Experts of a small language model: width 256, 60.1M parameters.
Below are experts of layer 4 (counted from 0) of a mixture-of-experts language model. Rows are named router (the router's row for the expert), gate (a neuron's input weights, with its number), up (a neuron's input weights, with its number), down (a neuron's output weights, with its number) and show model dimensions 0-255. Each number is 500 + 50 x the weight over its row's rms, rounded and kept within 0 to 999. Numbers have three digits each.
Before each expert's rows: "comes after" lists some tokens at least twice as common just before its tokens as in all text; "comes before" lists some tokens at least twice as common just after its tokens as in all text. This comes from a sample of Wikipedia text that the model never trained on. Tokens count by the router's weight.

# expert 20
comes after: "\n", " in", " of", " to", " for", " with"
comes before: " ", " first", " and", " United", " Year", " but"
router:444508444494536465501465466453509558625465465478577534410543492528532488373456513497470495450414519625545488477496552515542435530527483555439519464517498396527388505584454583458484516602551605463435510478539539450453440383415548492429470529530501494518545471504472540481455450433443427550463494518470552546505564458462558436462426498384488475480439438511487581454470534489451534498538494497588555462478492519423492631524501462454523520469521541436473479477497528552480397482515484438476489495423456501490441419507498648550614484444507419399453481518489486553479498534402494506450424476481528428406492485464469532521507523510587431509419450480513605396472436551466469506535541511539533456456491473532492502560446597498594495538554494494525472602476467497486514507547585
gate1:482532491453483570563443526531434469366451558457490541460470506577499584539582384457503452441518504437550445531440538505553493475572578494536514369411523540505457441640461513495513512515526458495513537557490490542454545497499519507403499557453493444501484507497389474538500492474483475501472660489494557488552496455565533643494409450468484456505455580548463499417469516452509536449440522457558492535486492534516507530460478448596506492469518494513574523518393505500454487503578410538419477589550502482541468532547590457469511513525516472430502477563491443499506496621443403427481445455473570520535495581502452553540410587484459439533445508550567489448428532595581468478577474526467485494545457445496532407534495521449495487539543570544493499515483401552411536603508429
up1:508496498537503447463540477495513566567519487532541539562547564455533417539442600519453521519487469619492544398580405550435519473486433519419483552621536469492597541400594485486527495483436480525485496487558497586578487526472470474580497433584498520518592458439581495490544577554484557525524374423511512535397504464469485403497581505490452464533505438482467490520503519505496536541564488554520473517531531556523424433500521553394576470498466496460434467485576558494527506552483555512548564402509495449505593492528489583544473486483466496584590541431483459457524437443541603570513597469581500533443550461445495411487573437530495573425628531519419491541541427429470519579496491465506451472478532589501534528497444477480501446495438486472486501493520553413582496456507592
down1:462572518576545633492538526461452493513455402506510559529459524473579505570400470454476572519529497535557344523445581463509552506506428550482468420380519514482466472519562448579465495533534601574497564512458484534459442444513499496438571582445557496465509448455463516434496472568513434485594470486516548481474485532426462523439473448458508458482514489523487501479514512568487429486514466418463521438508469512481458467549522610543495503430546524520528493537554459563479489407576529508391566497462378508554385440349482472592608550461439566548610444531522509462529469532484449522521453424470547489460479466452480483536488525482456504526402423414533491449445518501546523492540449523474478445458487514455561400490487578498590538498551518485530493589566420521426546472546461

# expert 1
comes after: "\n", " of", " in", " at", " by", " for"
comes before: " ", "---|---|---|---|", " Win", " first", " Total", " Best"
router:495483487546572573518513521442514515598439502417596479546495554497541531548565497446534570506422465523558451441509648398569539553542482548527523493522441426471453457506458462541473551537512569487516611439508533451553420467469538445467492466422524507456561505509491462532447581457392522445494485512442419547473489486495503470511454535467544573524512536532536406472484473456449598566505528452538567528630472422432405569523479575456515483537574490568532464497477485554502412483430513436459435501443416527476458431459431511524579557486546492389517423489441551468517528537469486484482371389475483490483503558461516470597399500486482484477401401511557494412543548479554523537512409476510477564506495494516473537459480487502535556509588557505557478552513512462425424440462610
gate1:484508502476549510543442486528584509428473579455486623475429531424543349480415493491524476430529492524493498532478500504591541481445524493523534426490489528444594483490522503417465557503450463475618492481525558509578474490447425489436563595517558537461560491514595516494474457500480498496506498457464529596415453570554528418547551525512480455510496521569569405453492528391514515552503480544515396430577439563514517558552536466396522454514398479576455495522500458503484526619429506499407469503582509490504450538487441484503470448473606599490578471552474561487519577575444560537484514475424480479576544506447516544471505528484507497582512424529451511502607516490379567535454555530511499517491544416521561604486546471479511472627491468575513487462488558420495499564473585
up1:415418548429472431373449499451429490586450514463486474428512518363510456555471536434449496456499468481548534469514399483482616504523480532532566546594439505446596598517571520545511554485382576454580479532529444530516402472488406448433526506563496569507498565548404495406516459481540498523555473434454434572454435516506474508494541418575490563449515460495421432524492411475524492529460485453578504490572493430532540594526457446489471443495436554499464546433512572552521572431446471451461496485518435576440514487409508502522561477459519601488510561569524430435471494489507481417499534469505462497525467523435489471411571431565422516467614544513430535454553572446522558502445551481460472535519555525503443440460460512470464402459472455502528496460465514453507447497458499
down1:620495549559460516604555500430543475500622545476472602467496529510565447462424564482515443445434488528497502475501501522539461444461523440437519522462481593584498563436515533431403478422555472606545532544502544583520603477479509479491446453534592574473572444503587551525378575452475518547467493514511546500522412536531522518567432480523535609563485419475585433568559496499487570498507584556449488527539514608470421523498448486538538546409490470463567403485494493512555521529494531444522424513544497510455510545556515546485447430523518500414498588489499546483556408536521457479497525492514546512441487504477467463470514447504422364534492500545450523507554462483540530517531527426503634495489488452491534487560509603470453586459489453472619503452563574475400458470499545

# expert 147
comes after: " the", " a", " The", " National", " football", " first"
comes before: " of", ",", ".", "s", " in", " was"
router:512433474493459576524545427494594459467514539533462449546437503514486462489552483548475474473511575535564441559507415526495459543479526448431559458486435541567480491486504504527441471453444496518469419523502429463467470353539506428495501473444491534487433546519430543554569423463637474465418506478505551550510477541437473595539564558407474501461433469415398570562471541553441520604584439450443498513483481438503498486467539509433529506518540510485520511597543593494498540528502536386576454522481526535451453420537473387448373497528451462482521545509432443535446410505448554539494412498477477427524469437490574599437525496415567467540391511527514467491465470413523503534518419580533510403569547494544486419405504523488431466549509495583483524427486502462505531416483515
gate0:481567567570490494470492614455505479526577455458477515462496559482523520400496452448585528512507442481471534489593653465554411535452532525476566573497482407511494514503516492461463492498499410530479460483402535581536488546493459587512508522458556471441539490556489505529460511557507495503473543527566472442592529455516523412534397445395571523620530465579542481557539497401436562484458508542498443433465499467413507519478536532486352434539572506550472493507507547584484519494484553554474595528476484401491557495466488501461495480581516437449397568444447454466497591617553468484561433505468457494439498494490480512563408546519471548559464465485547501562543510504501473483467554471570410568540530521534501558513489560441631541573460478596412478466477456519437538500489405
up0:534543454421524508489502494451452543416431519552508497584469429493478507579504537563466534472426488533519542526394394512494615477480434497552493472455522564446492505538486568530478507502556549440559510544613485480516526435511554423473474469555534488574466453531553435425496525494495544552533509477427535561462419510518497569421623499515555534439502497531490510454522515564527473502614546517535539554480497590501447496543425437496578569478442516475583539473479478489503512555576420528441482450515575540526514540481569493584508548428577507539618406562557597605521489328438504547495541504445546485598448566450496473511602471521517446449526521481487515445463467547527488464464485551447465578430467501430540478556557483567425549434578562422584479533528518539435451580533534
down0:517499493465477441422492578551543508506566490500463449560511546581546516497424509505484617530451503544499462466442435493518492624414476535457515649478579507475529560630495487494509527465460608524525466408576497567565454456528578482571489541552498433485465499520502500471447506429490494582494563471430475564502521490432551517516487551451523555628538459448513451476481599579450478496408575575453488481499440530453528450556615422485501553549513489594542460468503466554576524563487483525325564470524482528445540469545486483591536465540583527502546499561473523520566563502448474439545458412519519486562497522534470493461512425481486431467510506590561565388496534524502535500419493515536490537442459338495492540517543567440515546476520468518543446530478525563471456590496510